python train.py --num_hidden_layers=9 --hidden_size=448 --n_experts=16 --experts_per_token=1 --d_expert=480 --d_shared_expert=0 --hidden_act="swiglu" --moe_layers=[0, 1, 2, 3, 4, 5, 6, 7, 8] --router_score="softmax" --normalize_top_k=false --routed_scale=1.0 --balance_loss=0.00328 --balance_bias=false --router_noise=0.1 --init_std_router=0.00645 --lr_router=0.000963 --vocab_size=8192 --norm="rmsnorm" --norm_eps=1e-05 --tie_word_embeddings=false --optimizer="muon" --learning_rate=0.00136 --beta1=0.95 --max_grad_norm=1.0 --batch_tokens=65536 --max_seq_len=1024 --train_tokens=665000000 --max_steps=10148 --dataset="wikipedia_en"
Below are experts of layer 3 (counted from 0) of a mixture-of-experts language model. Rows are named router (the router's row for the expert), down (a neuron's output weights, with its number) and show model dimensions 128-191. Each number is 50 + 15 x the weight over its row's rms, rounded and kept within 0 to 99.
After each expert's rows: a language model's description of what the expert responds to. This comes from a sample of Wikipedia text that the model never trained on.

# expert 15
router:52 47 27 54 44 34 66 36 61 63 57 31 30 67 46 43 34 64 46 64 32 23 48 44 64 58 39 38 52 77 62 54 42 63 13 58 53 47 59 70 56 63 45 51 54 67 60 70 51 38 34 57 43 78 39 32 72 48 57 63 62 84 66 59
down0:34 75 55 65 47 65 69 53 53 35 62 33 50 21 35 45 49 46 63 51 56 19 36 36 59 62 53 48 54 45 62 30 56 23 68 63 58 70 32 51 38 63 30 44 73 71 36 32 58 27 47 26 70 52 60 48 65 41 17 70 25 71 45 56
down1:42 60 52 57 30 59 52 70 66 52 56 49 69 34 29 50 21 32 62 38 44 71 46 57 48 52 53 58 37 32 47 36 60 49 62 69 48 25 55 68 76 70 37 63 66 25 63 50 42 36 59 52 50 31 61 66 66 40 89 45 79 37 81 63
down2:60 45 27 40 30 51 57 37 91 35 50 33 46 30 63 49 45 54 65 55 43 43 76 62 39 66 69 46 65 59 33 52 57 78 48 72 72 64 63 48 54 28 40 56 34 68 75 51 72 43 62 47 30 62 53 81 57 30 27 51 63 77 48 31
down3:69 67 60 48 61 53 52 36 43 74 64 38 25 46 40 06 58 60 81 46 54 50 56 48 54 66 26 42 31 66 42 30 53 55 32 49 20 18 50 45 27 51 78 67 66 49 59 20 41 73 50 71 54 51 63 74 80 62 57 42 49 33 62 57
down4:60 40 55 42 28 60 63 33 31 50 32 41 45 68 57 49 55 82 42 36 52 63 33 77 66 67 80 57 61 64 49 23 46 31 47 45 33 49 66 54 22 48 25 88 65 71 54 48 55 64 63 60 25 19 50 35 60 67 50 60 56 47 62 54
down5:39 67 41 41 55 43 56 78 33 16 55 59 18 60 61 45 52 55 44 31 24 59 43 47 68 72 28 15 49 41 45 64 54 48 40 35 46 47 42 53 72 74 25 36 58 55 30 78 76 52 72 54 45 44 36 58 49 36 43 29 43 41 71 44
down6:78 43 40 39 20 41 32 80 60 68 56 57 62 56 65 51 55 73 55 49 48 67 66 63 37 57 52 46 26 45 39 33 60 38 44 34 56 61 15 46 53 59 61 36 57 36 51 42 71 48 33 58 34 61 72 17 43 50 53 60 76 41 32 69
down7:35 18 59 47 40 66 60 67 22 43 10 37 60 36 29 62 48 31 48 38 33 39 49 77 59 29 61 28 57 49 31 46 58 56 69 62 59 50 24 26 79 55 62 33 29 39 30 48 63 17 10 26 48 57 35 54 46 54 69 57 27 36 52 80
down8:50 76 55 46 65 58 46 36 37 59 45 53 44 24 64 56 48 29 55 37 30 32 49 30 55 27 58 43 56 25 33 77 52 42 40 53 33 49 18 30 44 40 37 69 41 22 27 33 32 66 40 49 47 76 36 46 68 45 29 45 55 61 63 52
down9:20 61 37 50 84 23 30 38 46 43 20 59 41 65 30 49 44 71 28 37 21 85 40 44 58 56 67 11 66 39 46 53 49 43 63 35 53 43 52 74 34 43 24 56 19 57 71 51 61 48 43 60 21 50 45 54 30 39 53 37 21 65 54 03
down10:46 59 52 43 57 55 46 59 38 67 54 41 68 19 45 45 58 40 33 64 51 59 58 70 39 27 40 62 23 45 30 52 70 77 36 48 45 38 75 57 63 38 70 20 66 40 70 49 08 61 59 38 35 36 10 48 34 50 74 49 49 33 79 55
down11:36 50 56 39 59 54 45 36 52 64 81 54 68 55 80 48 39 58 62 57 70 58 35 41 57 51 28 54 50 58 53 67 43 66 50 54 54 32 55 27 66 58 30 25 49 40 38 14 61 36 61 58 30 51 27 51 23 30 25 74 60 54 54 32
down12:46 49 29 76 45 44 67 63 57 55 25 51 63 19 27 27 49 39 35 63 54 42 48 46 38 20 35 71 52 44 74 41 62 40 27 37 26 45 47 51 40 49 61 45 63 72 55 67 77 65 27 37 54 60 39 52 60 49 72 52 56 57 44 30
down13:67 84 24 72 40 43 49 70 54 50 52 29 83 31 35 55 20 56 65 42 52 58 51 72 20 16 27 42 56 49 45 66 44 81 44 66 66 32 43 46 56 33 47 60 49 63 55 34 65 49 45 34 30 49 73 40 38 53 48 38 60 44 35 77
down14:52 76 28 71 29 66 76 44 70 49 42 47 43 39 73 39 66 39 71 42 56 62 44 31 43 60 53 53 55 36 55 56 34 54 56 57 52 58 41 25 53 00 46 52 19 28 49 62 74 27 46 43 75 50 49 32 22 83 62 48 40 39 44 45
down15:42 34 48 48 64 54 73 69 69 54 64 75 60 55 58 63 51 47 52 74 56 57 56 52 61 68 38 54 28 55 45 54 61 63 24 19 56 74 70 45 67 56 65 86 39 52 53 31 45 81 38 54 81 54 41 36 75 39 53 58 64 44 49 81
Table cell separators

# expert 12
router:50 29 77 62 63 36 49 52 18 66 40 65 59 63 45 53 35 31 33 73 61 57 47 45 23 38 76 54 47 23 23 68 32 32 69 37 32 19 48 60 62 34 50 61 77 66 39 46 48 21 63 68 26 62 59 65 54 64 39 71 46 35 43 58
down0:43 63 50 47 39 66 35 29 42 49 39 31 38 61 63 53 62 46 45 50 56 63 20 37 22 30 72 72 36 18 53 59 40 69 46 30 49 51 53 07 72 52 50 66 66 44 57 48 50 29 59 33 66 29 40 62 46 57 48 44 16 41 43 55
down1:61 42 40 62 41 76 39 46 66 62 50 46 45 19 52 46 24 49 55 72 65 47 54 59 59 54 51 84 44 50 28 34 62 56 54 53 63 68 56 46 71 51 47 75 55 31 53 49 69 51 41 23 37 63 51 58 42 08 12 56 71 64 22 30
down2:48 33 56 21 48 41 41 49 48 56 60 56 44 77 39 49 68 50 32 66 55 43 23 62 37 56 17 35 61 47 57 62 64 64 76 54 46 43 18 63 18 42 00 24 46 87 64 68 50 53 64 55 42 47 40 56 64 29 62 53 41 58 28 53
down3:70 56 70 32 33 51 60 77 39 49 77 67 63 40 57 28 31 49 41 50 55 79 62 59 46 59 51 55 33 78 64 43 30 59 43 44 49 38 40 40 44 50 68 53 45 65 38 47 32 72 75 57 49 47 53 57 39 32 58 28 51 40 48 42
down4:66 53 24 65 54 63 46 66 48 34 40 33 28 48 27 36 85 63 48 37 63 37 27 47 45 47 81 58 46 54 90 59 31 83 69 76 71 51 50 66 18 57 57 76 25 61 21 39 36 68 43 61 37 51 68 70 43 36 49 49 27 64 44 68
down5:68 39 60 30 52 39 41 52 39 66 59 52 65 61 43 45 45 49 55 22 60 17 38 41 58 35 42 57 69 49 55 55 48 64 40 85 68 26 25 48 38 47 25 50 46 85 59 36 40 48 61 83 53 33 44 68 25 57 63 53 23 58 52 53
down6:25 48 19 88 35 60 46 44 26 63 31 34 56 96 52 30 34 87 53 50 69 61 69 45 31 38 44 42 48 54 57 57 59 45 34 43 60 48 43 35 57 78 84 40 64 62 15 25 63 36 60 37 67 52 48 54 67 45 68 33 40 69 48 59
down7:37 48 54 44 43 44 64 58 41 50 37 40 66 61 72 17 33 28 32 70 53 56 61 64 83 80 39 22 60 55 50 44 59 44 29 50 48 85 19 24 44 44 72 56 33 44 52 34 35 50 36 67 38 56 50 49 44 67 38 68 64 54 54 47
down8:59 47 46 58 27 18 53 36 64 57 55 69 57 43 45 28 81 31 42 42 43 49 70 52 39 55 47 45 54 95 45 65 53 50 61 38 64 39 29 60 51 48 51 54 51 73 55 61 61 82 56 51 67 56 60 32 45 60 68 37 30 41 66 55
down9:41 46 55 35 68 92 63 31 40 32 36 36 53 64 46 21 44 57 42 67 28 37 36 49 51 82 43 48 55 39 45 50 37 65 48 63 47 26 50 37 43 65 37 40 51 61 58 34 43 38 43 50 21 32 49 53 80 68 44 54 44 40 44 62
down10:73 54 35 31 33 11 48 41 54 63 34 45 64 31 36 54 63 59 52 50 37 38 42 30 61 80 36 38 56 25 80 81 75 56 33 60 49 38 49 40 38 58 24 32 33 31 48 20 88 49 77 53 61 47 34 26 38 72 53 38 78 39 65 48
down11:25 49 35 72 57 44 63 32 42 64 54 88 37 56 37 55 47 31 69 55 46 37 14 48 49 57 63 28 51 41 75 49 41 49 58 60 51 54 37 45 45 51 36 44 57 21 42 61 41 34 72 47 28 32 41 60 56 97 42 54 64 84 30 81
down12:74 55 79 87 49 18 35 78 53 41 50 52 47 15 42 38 52 59 52 30 63 58 43 39 53 49 33 57 30 62 53 40 70 29 47 80 57 67 23 15 49 57 03 26 66 56 53 43 62 44 54 34 44 46 64 76 63 62 42 64 75 36 37 44
down13:25 32 65 40 39 81 30 60 59 42 49 50 38 75 16 50 31 48 44 77 61 43 26 59 35 48 50 57 63 59 73 31 45 65 50 45 65 48 57 65 64 52 30 53 53 42 59 52 46 65 46 46 68 50 38 61 29 42 42 72 66 47 48 26
down14:51 40 43 73 52 46 33 87 51 24 45 36 73 48 89 04 49 47 54 36 38 38 54 75 54 35 70 42 43 24 49 82 50 59 53 60 63 73 46 23 43 45 59 43 35 34 46 27 68 45 55 39 60 42 59 47 16 99 27 48 49 49 49 60
down15:52 53 63 72 40 30 28 38 50 27 47 45 57 56 30 50 40 46 39 72 44 59 28 52 64 46 35 63 70 45 30 43 23 57 53 36 30 50 45 41 34 75 99 22 60 59 48 67 63 61 68 36 58 52 45 25 55 62 63 41 50 79 30 86
Dashes and colons

# expert 0
router:55 34 83 38 39 68 41 38 27 33 52 59 49 65 30 49 72 61 59 46 86 54 56 45 44 73 41 44 35 52 56 42 20 41 49 56 43 59 57 49 87 62 38 34 58 34 29 57 66 47 69 51 39 73 52 37 15 38 45 51 17 28 56 55
down0:23 53 61 47 51 56 47 43 51 76 47 29 41 76 66 61 65 50 55 59 37 57 82 66 40 52 77 64 23 35 47 46 58 74 43 44 46 31 47 58 41 43 77 48 34 62 29 31 40 49 66 75 61 60 38 47 26 45 36 56 53 34 44 68
down1:66 65 27 65 32 59 59 30 46 68 59 55 48 43 72 68 48 66 51 48 31 48 33 59 62 56 44 31 61 40 46 67 56 71 23 37 43 54 58 19 30 65 59 44 75 65 62 55 82 35 43 39 43 34 48 49 58 53 61 25 43 44 34 69
down2:46 46 43 52 49 77 62 31 40 34 25 74 69 53 57 68 60 50 36 41 44 29 46 72 68 76 53 62 38 65 39 39 47 32 52 46 69 52 37 49 46 56 53 58 33 46 44 28 34 38 40 30 29 66 36 34 65 35 60 32 37 46 66 57
down3:37 57 71 56 48 49 48 53 77 62 39 39 47 25 14 58 64 30 40 65 51 56 31 70 66 68 50 42 41 46 56 63 44 55 54 37 73 43 54 47 04 44 49 53 22 56 65 51 46 42 82 53 61 65 36 76 57 69 44 23 59 52 70 67
down4:60 34 63 50 22 44 62 47 43 27 60 51 61 54 39 39 54 73 63 55 30 62 43 44 36 59 54 44 25 39 13 71 31 38 10 53 43 66 48 50 58 20 57 31 52 39 51 56 30 58 58 49 33 44 48 59 57 40 34 40 48 45 53 71
down5:81 29 58 43 35 50 27 34 47 35 39 50 43 60 78 28 36 36 45 38 38 57 24 42 39 58 48 37 57 53 18 60 27 61 55 56 40 47 53 37 44 56 59 48 49 66 50 37 54 31 73 36 70 45 86 65 28 72 71 29 47 52 64 33
down6:53 17 22 52 55 45 53 63 50 41 31 58 39 80 58 55 48 32 52 29 59 35 51 41 36 44 57 34 60 39 50 56 50 37 64 28 84 77 57 51 44 52 68 64 31 54 73 36 80 60 58 44 52 38 60 53 67 40 49 28 49 41 43 35
down7:41 23 57 69 35 52 38 42 49 40 42 60 56 06 51 66 35 57 20 64 48 71 57 41 24 45 49 63 33 49 74 36 47 47 82 42 32 75 53 64 44 56 65 66 68 51 46 44 56 65 82 71 62 21 26 60 76 38 47 48 28 28 69 37
down8:57 58 61 26 53 34 32 57 63 74 41 51 20 56 43 41 34 53 50 45 46 39 29 27 72 65 23 56 43 75 69 16 52 55 38 31 66 52 59 43 80 43 76 61 35 24 32 15 79 71 26 59 51 54 68 64 24 53 45 54 82 70 34 41
down9:53 58 37 82 74 58 15 57 82 29 69 28 32 61 33 20 85 41 74 49 53 71 51 60 50 71 41 36 44 70 54 44 61 46 34 69 40 47 59 60 45 41 20 58 56 69 23 46 50 45 48 22 51 26 53 29 45 47 24 40 64 47 43 58
down10:33 52 57 58 60 20 62 62 62 58 61 84 52 38 65 66 25 56 53 51 66 53 46 38 43 70 49 58 51 45 75 64 42 35 58 85 29 33 34 31 69 53 47 26 56 50 36 67 64 39 49 28 41 33 58 51 49 63 31 45 19 53 30 51
down11:62 22 55 31 61 44 70 47 64 59 41 58 45 57 39 63 80 28 50 35 57 56 58 41 37 44 51 40 36 46 55 45 17 88 49 87 52 45 76 63 64 30 55 57 48 64 22 51 50 56 27 33 55 29 48 50 62 61 56 85 39 78 73 31
down12:68 61 26 72 30 40 40 35 67 56 55 38 32 76 64 44 21 53 63 51 44 55 49 44 46 45 44 51 26 48 25 48 38 65 38 46 43 43 63 60 20 37 41 53 22 60 66 32 11 64 41 43 47 31 58 38 58 57 40 61 61 58 65 60
down13:43 44 40 76 55 45 61 36 52 32 42 40 35 25 49 39 56 31 34 61 89 60 76 39 69 28 77 41 54 34 57 73 31 79 54 65 33 62 41 66 59 23 41 53 64 63 43 58 32 60 55 53 40 56 50 40 64 60 25 36 54 57 54 46
down14:53 64 63 45 50 17 54 45 31 12 35 34 44 57 78 46 49 60 50 45 66 47 39 44 60 73 79 26 43 35 52 67 28 48 59 42 45 40 55 57 30 05 57 30 41 41 47 56 41 70 89 49 48 65 42 64 45 60 48 30 35 82 43 65
down15:49 60 30 11 42 40 36 46 40 52 49 51 63 36 76 39 44 53 56 38 38 68 52 67 50 33 39 63 67 58 61 72 69 39 48 54 34 48 34 75 53 69 23 38 40 46 45 77 36 45 48 24 43 53 33 43 44 72 82 32 53 60 64 56
Digits in numbers

# expert 13
router:56 34 52 51 80 51 59 36 48 48 55 49 62 54 69 32 54 39 26 47 33 76 40 61 63 43 35 55 36 44 50 57 38 47 76 29 39 46 42 51 43 60 66 29 41 47 41 42 40 46 51 59 51 48 45 74 69 59 60 20 64 59 48 85
down0:31 41 46 62 52 33 49 60 50 76 59 66 27 38 66 67 49 58 48 53 68 51 40 60 50 66 26 50 73 61 50 43 49 69 19 48 60 73 29 69 35 62 64 46 62 36 39 67 67 68 36 64 56 43 40 36 35 66 51 35 52 69 37 29
down1:60 46 28 55 62 62 59 32 53 41 46 57 47 49 55 17 34 51 35 45 40 50 59 27 49 65 70 56 63 54 47 31 37 56 42 52 61 62 56 67 42 71 90 30 50 64 52 36 47 68 49 32 54 67 35 67 76 48 44 51 67 52 68 39
down2:47 53 73 40 31 67 63 53 65 51 48 35 37 39 45 49 63 74 28 69 54 52 28 40 42 37 50 46 46 64 25 43 48 60 38 36 67 60 51 47 32 60 45 67 43 56 12 66 60 72 67 73 38 56 57 40 40 14 37 36 63 49 54 62
down3:62 46 50 60 53 28 45 68 54 69 45 65 64 49 78 34 42 80 44 44 37 47 55 36 51 48 54 35 36 35 62 34 67 41 56 43 58 41 32 68 55 80 38 38 38 48 64 41 64 59 53 67 55 36 44 73 54 42 50 61 61 57 49 44
down4:52 24 65 37 49 37 43 55 34 65 40 57 67 87 38 31 47 36 53 39 64 46 55 68 60 46 80 60 45 39 46 41 67 31 71 63 34 41 49 64 64 62 49 59 22 54 59 60 61 28 61 51 40 58 62 39 50 33 22 67 61 32 36 63
down5:36 74 45 41 07 36 51 63 60 62 32 64 30 52 48 42 30 50 81 30 49 29 51 44 34 45 03 64 63 49 40 54 74 42 36 36 57 51 42 65 37 35 27 51 59 46 55 55 66 37 42 50 51 59 42 46 76 36 31 24 27 69 34 46
down6:34 44 45 56 45 37 76 63 61 26 62 50 28 42 47 57 65 44 53 54 37 40 55 50 55 52 60 48 61 68 38 43 29 72 40 73 70 42 43 50 66 54 52 50 59 39 34 48 37 24 44 67 34 44 57 57 58 49 35 55 49 67 72 66
down7:47 84 72 48 47 59 45 85 20 43 61 38 28 51 77 44 55 47 38 71 76 47 46 28 40 71 46 34 62 55 58 32 60 38 68 38 40 49 53 60 52 49 38 65 55 37 72 53 51 33 45 37 46 37 14 61 53 78 71 53 29 39 58 36
down8:52 54 53 21 78 36 38 62 67 61 48 63 55 42 25 59 76 71 25 50 65 39 71 26 22 44 54 60 33 60 56 34 50 56 49 76 30 48 42 43 33 01 45 34 74 55 33 68 95 40 60 50 38 52 49 34 51 51 52 31 58 49 78 55
down9:52 24 64 14 58 30 56 88 59 54 41 65 82 40 41 30 60 28 68 47 64 61 47 50 40 37 45 33 21 48 42 55 43 50 50 18 52 42 63 62 33 33 72 36 34 73 32 72 60 64 45 42 49 49 53 58 73 62 45 49 36 18 47 44
down10:51 74 71 40 39 62 84 48 42 62 50 34 29 87 45 79 37 34 43 50 62 52 58 50 31 45 54 39 69 37 34 40 57 58 08 71 49 53 51 48 46 71 67 74 40 24 39 11 77 56 66 40 35 54 32 59 46 59 44 54 44 35 56 50
down11:65 66 69 43 37 43 41 50 72 53 78 32 59 74 48 25 46 27 58 40 48 36 28 36 56 54 39 60 21 54 23 74 67 39 38 40 56 70 38 51 45 61 71 42 43 44 63 49 58 65 43 46 59 54 39 72 29 37 45 44 51 63 35 67
down12:65 70 45 56 76 54 81 67 58 54 50 39 38 60 19 75 63 67 55 75 46 44 56 49 68 40 42 39 42 34 71 38 28 42 63 36 35 33 55 59 39 72 69 54 55 49 47 46 43 37 44 45 65 48 58 63 57 34 65 59 72 52 54 80
down13:71 55 77 58 37 58 33 50 67 76 30 79 45 51 54 92 29 67 55 25 52 29 27 47 62 51 54 56 49 49 67 50 66 36 36 56 52 18 36 45 43 64 33 34 47 72 43 40 45 58 33 70 33 58 30 57 38 51 60 48 59 62 62 45
down14:36 53 34 48 40 62 26 70 36 39 39 50 59 42 58 49 48 55 76 31 67 40 36 65 41 42 61 49 36 36 34 59 52 55 49 54 69 66 37 72 60 70 66 19 82 64 27 39 30 33 57 39 49 61 49 76 63 26 63 55 59 26 47 37
down15:93 46 62 51 47 39 69 38 54 35 60 34 24 66 88 61 24 17 42 48 50 53 43 69 57 44 51 64 77 60 18 53 64 63 44 82 56 45 64 29 37 77 73 40 60 38 48 60 48 52 37 73 78 43 45 57 90 68 70 50 51 44 70 65
Articles and and

# expert 9
router:60 36 69 39 45 40 47 60 58 36 14 46 55 17 36 45 44 71 25 50 35 56 56 67 29 84 59 58 54 53 32 53 40 63 53 52 67 67 65 55 51 62 55 55 48 58 36 83 50 62 51 38 56 61 79 33 55 30 30 60 81 50 51 52
down0:61 41 65 41 54 74 58 43 50 52 65 57 57 48 43 60 61 30 34 16 55 52 34 58 38 34 54 48 58 39 28 49 61 50 57 41 65 46 85 54 24 51 27 51 57 61 46 52 35 43 57 45 37 50 46 86 14 61 44 58 34 50 31 42
down1:26 38 61 44 59 60 41 62 51 46 70 29 46 53 51 66 70 28 45 69 69 63 61 73 51 65 56 76 47 54 22 56 35 44 79 44 43 69 35 40 68 35 99 70 54 56 28 55 54 65 50 57 72 72 60 85 67 58 56 61 47 38 81 45
down2:42 61 58 52 61 55 40 47 46 31 62 74 35 48 40 47 47 69 45 66 35 54 82 51 84 83 74 56 46 46 65 44 71 21 25 50 71 25 29 73 39 63 59 54 48 48 62 37 44 58 51 50 43 68 49 73 40 29 57 63 68 61 30 55
down3:73 65 18 59 41 52 55 56 40 34 55 50 40 42 44 49 44 22 41 40 53 58 39 34 49 58 42 46 58 46 51 56 59 70 44 33 29 54 41 28 51 14 36 60 57 33 50 72 66 80 49 37 52 24 79 49 58 33 38 43 73 58 53 50
down4:69 44 49 43 58 34 62 74 54 56 54 46 37 59 56 38 30 70 43 53 43 50 35 44 64 41 41 25 45 60 26 62 32 62 41 25 67 42 66 69 49 36 00 23 57 48 59 47 39 66 53 43 51 43 62 49 37 65 66 33 58 43 56 67
down5:51 55 42 77 36 47 72 75 37 65 62 44 44 39 43 57 47 46 51 74 56 66 56 58 62 48 49 40 44 38 62 49 49 38 54 59 44 61 75 48 36 66 35 46 27 44 23 44 37 36 25 46 58 50 50 49 64 63 25 54 51 44 59 27
down6:60 54 41 38 34 43 56 65 42 21 57 85 26 55 25 54 63 23 62 65 24 52 63 63 42 40 34 36 35 66 42 40 49 60 64 78 86 52 43 60 51 40 65 53 60 96 56 49 61 62 26 68 93 53 20 47 61 57 42 77 38 50 32 51
down7:39 36 48 71 62 18 16 39 59 44 47 50 75 67 54 36 50 57 56 41 36 55 38 47 48 84 48 50 41 53 58 40 51 31 35 28 49 63 47 52 63 52 78 45 42 61 58 64 27 36 49 72 42 45 57 21 49 59 57 40 73 69 54 71
down8:71 45 42 48 54 63 46 44 50 39 43 47 40 61 09 51 32 53 45 71 52 62 32 67 52 48 57 53 68 56 76 64 32 40 46 50 27 59 61 30 68 51 42 53 36 23 41 46 53 58 28 77 40 51 60 14 45 53 47 52 63 41 46 16
down9:44 60 55 33 50 76 57 52 59 31 41 46 58 32 78 43 48 70 51 18 47 62 38 51 87 56 32 39 66 52 50 70 60 40 49 38 43 50 39 70 54 16 21 63 71 41 39 49 43 53 41 15 52 24 72 73 43 31 58 54 82 49 44 55
down10:48 59 53 79 61 34 93 58 70 57 74 87 42 62 53 60 38 62 54 37 39 64 67 56 55 55 56 59 20 61 27 66 44 52 44 36 42 57 51 44 53 58 83 87 36 40 70 47 45 66 49 38 41 49 46 65 50 67 33 69 08 54 24 57
down11:58 44 52 57 39 50 38 17 67 68 38 63 72 71 56 17 42 47 67 24 62 32 62 30 53 60 40 44 60 43 37 47 48 61 53 19 64 72 48 17 65 68 22 52 34 57 37 65 61 11 44 68 66 47 38 30 47 53 42 46 48 68 64 42
down12:34 55 45 65 58 34 51 62 39 28 66 67 45 47 45 57 63 59 44 62 34 36 29 30 66 53 55 49 62 27 55 56 68 46 31 49 36 55 47 52 49 50 50 45 62 46 06 62 62 41 42 38 35 74 48 69 80 61 64 56 56 58 57 71
down13:58 28 51 67 44 36 56 68 40 45 48 68 62 58 63 46 32 39 30 46 69 32 34 53 56 62 28 49 51 62 24 81 66 17 58 36 95 46 48 13 59 71 46 48 62 58 87 46 40 56 53 57 64 48 79 54 61 24 49 68 44 16 71 67
down14:61 29 32 83 34 53 49 60 79 56 43 54 32 35 61 54 41 84 63 91 57 59 47 62 61 31 46 39 19 66 85 45 21 41 35 44 50 47 48 66 46 76 64 58 54 68 62 50 64 72 46 57 54 32 45 59 62 42 64 81 25 50 54 54
down15:25 65 58 52 62 45 52 59 71 33 39 61 57 31 20 77 51 29 49 37 61 64 60 35 29 73 76 54 42 54 38 68 40 88 36 31 42 26 45 26 30 58 43 52 35 41 63 52 54 64 25 54 43 61 28 43 40 19 52 51 26 48 54 53
Prepositions

# expert 6
router:39 27 50 62 63 72 68 42 50 50 47 41 36 66 48 44 44 23 30 55 43 56 35 68 45 56 54 65 43 48 53 32 32 53 54 66 45 46 31 52 59 38 57 45 48 38 62 41 39 43 43 44 40 62 11 64 73 38 59 55 64 50 81 46
down0:44 46 49 30 27 63 52 73 38 37 36 25 35 03 55 41 31 38 51 49 69 45 58 29 03 73 73 55 63 21 30 48 78 34 57 48 29 33 39 40 57 47 45 28 72 47 26 37 60 50 54 52 67 61 53 32 63 61 14 41 45 75 36 25
down1:56 54 51 50 51 34 26 57 54 71 41 19 26 81 29 09 60 77 59 66 82 57 53 64 80 52 41 30 29 39 49 33 34 63 63 26 63 49 58 34 77 60 46 53 31 38 27 27 23 32 40 27 49 49 62 63 34 57 38 71 53 38 36 56
down2:34 53 24 43 48 67 30 20 51 68 31 76 42 51 64 46 39 28 58 60 32 61 48 32 50 54 51 48 45 67 36 45 32 57 76 50 21 41 81 19 30 52 45 41 49 20 70 19 52 48 63 42 25 89 50 63 59 48 59 66 84 65 76 57
down3:74 47 58 72 19 49 53 66 60 99 50 65 52 50 60 44 44 74 58 40 60 40 72 31 49 53 62 27 62 58 47 41 77 79 59 34 57 48 49 65 66 29 48 69 41 44 44 27 43 36 36 33 57 51 72 48 57 51 46 40 49 35 62 64
down4:35 33 31 11 41 47 39 59 44 32 56 41 72 60 56 39 42 81 46 35 60 35 31 61 50 59 13 27 54 49 40 50 74 35 73 33 41 30 22 65 24 52 51 40 62 34 56 60 55 66 61 24 48 47 42 52 63 73 53 36 45 39 39 08
down5:79 33 76 61 68 41 41 40 46 55 69 61 81 67 35 25 50 53 66 33 49 40 53 33 53 73 20 65 36 49 46 74 53 73 34 48 44 46 64 31 35 41 34 81 48 61 63 53 40 49 49 48 43 40 35 55 40 42 68 40 58 52 43 71
down6:39 35 58 33 68 59 55 42 50 66 39 57 58 58 55 46 92 39 38 67 36 60 24 39 36 30 50 72 57 44 48 52 58 43 47 47 28 21 41 54 14 44 60 67 60 44 77 55 81 58 43 71 84 68 49 35 57 55 79 36 78 36 34 47
down7:53 43 50 37 21 41 46 69 44 36 47 46 58 41 70 56 38 36 57 30 67 22 41 58 49 56 37 74 66 16 59 47 57 32 42 39 45 55 38 48 33 77 32 44 38 75 43 72 26 49 29 58 38 70 75 54 44 70 49 54 79 45 70 74
down8:54 37 40 35 79 71 56 50 38 33 50 28 40 59 50 51 47 36 55 73 44 61 68 40 57 60 61 63 44 42 47 44 52 65 52 51 44 35 41 47 56 42 58 55 14 57 37 76 46 70 77 54 54 59 52 53 65 36 40 36 37 61 47 47
down9:64 67 52 68 54 33 70 60 36 66 78 78 63 50 38 33 48 73 35 71 52 51 61 47 68 35 57 51 37 43 13 60 51 26 29 13 30 69 67 49 59 51 56 52 43 54 58 54 55 36 26 72 60 65 43 44 47 55 56 45 64 64 31 58
down10:43 62 74 61 31 32 56 79 66 59 45 71 66 78 57 39 92 76 54 19 59 30 59 61 63 62 60 26 61 43 49 48 69 59 59 90 37 58 62 10 54 60 37 27 64 21 61 57 41 32 59 52 38 64 42 47 63 42 37 53 11 56 61 44
down11:69 51 32 41 71 42 70 31 64 35 63 75 42 66 48 68 49 65 23 70 40 59 56 59 41 32 30 26 44 36 61 79 29 52 36 59 66 54 60 40 39 35 55 68 41 53 56 47 47 33 50 67 48 30 62 63 49 69 74 44 53 45 54 61
down12:71 75 53 35 42 30 57 65 39 43 45 43 42 59 47 39 37 39 67 46 49 22 54 47 65 34 39 60 39 41 69 24 51 59 49 33 45 43 79 46 32 53 74 45 60 34 43 52 53 54 83 46 67 43 83 31 47 51 45 57 51 34 41 59
down13:49 74 57 47 60 55 68 41 45 50 47 40 59 57 44 69 33 63 56 77 54 55 45 39 47 31 47 47 46 27 52 53 56 47 79 64 67 44 21 12 21 41 49 30 43 39 44 67 88 21 54 56 55 39 21 56 60 64 52 42 16 62 58 82
down14:68 63 70 40 36 82 49 46 43 39 42 24 48 50 50 35 38 57 52 52 41 53 53 49 26 58 58 72 47 64 53 52 53 49 46 30 42 49 39 34 27 67 35 49 42 23 69 32 74 58 51 60 56 47 49 65 58 40 66 41 20 69 57 79
down15:61 58 56 45 49 57 60 49 33 36 72 56 56 54 61 54 95 68 62 42 22 39 40 42 27 51 41 50 17 44 31 45 71 72 60 54 59 58 77 55 46 45 54 83 40 24 39 29 42 55 56 39 73 25 41 67 56 67 59 56 23 65 15 22
Commas and copulas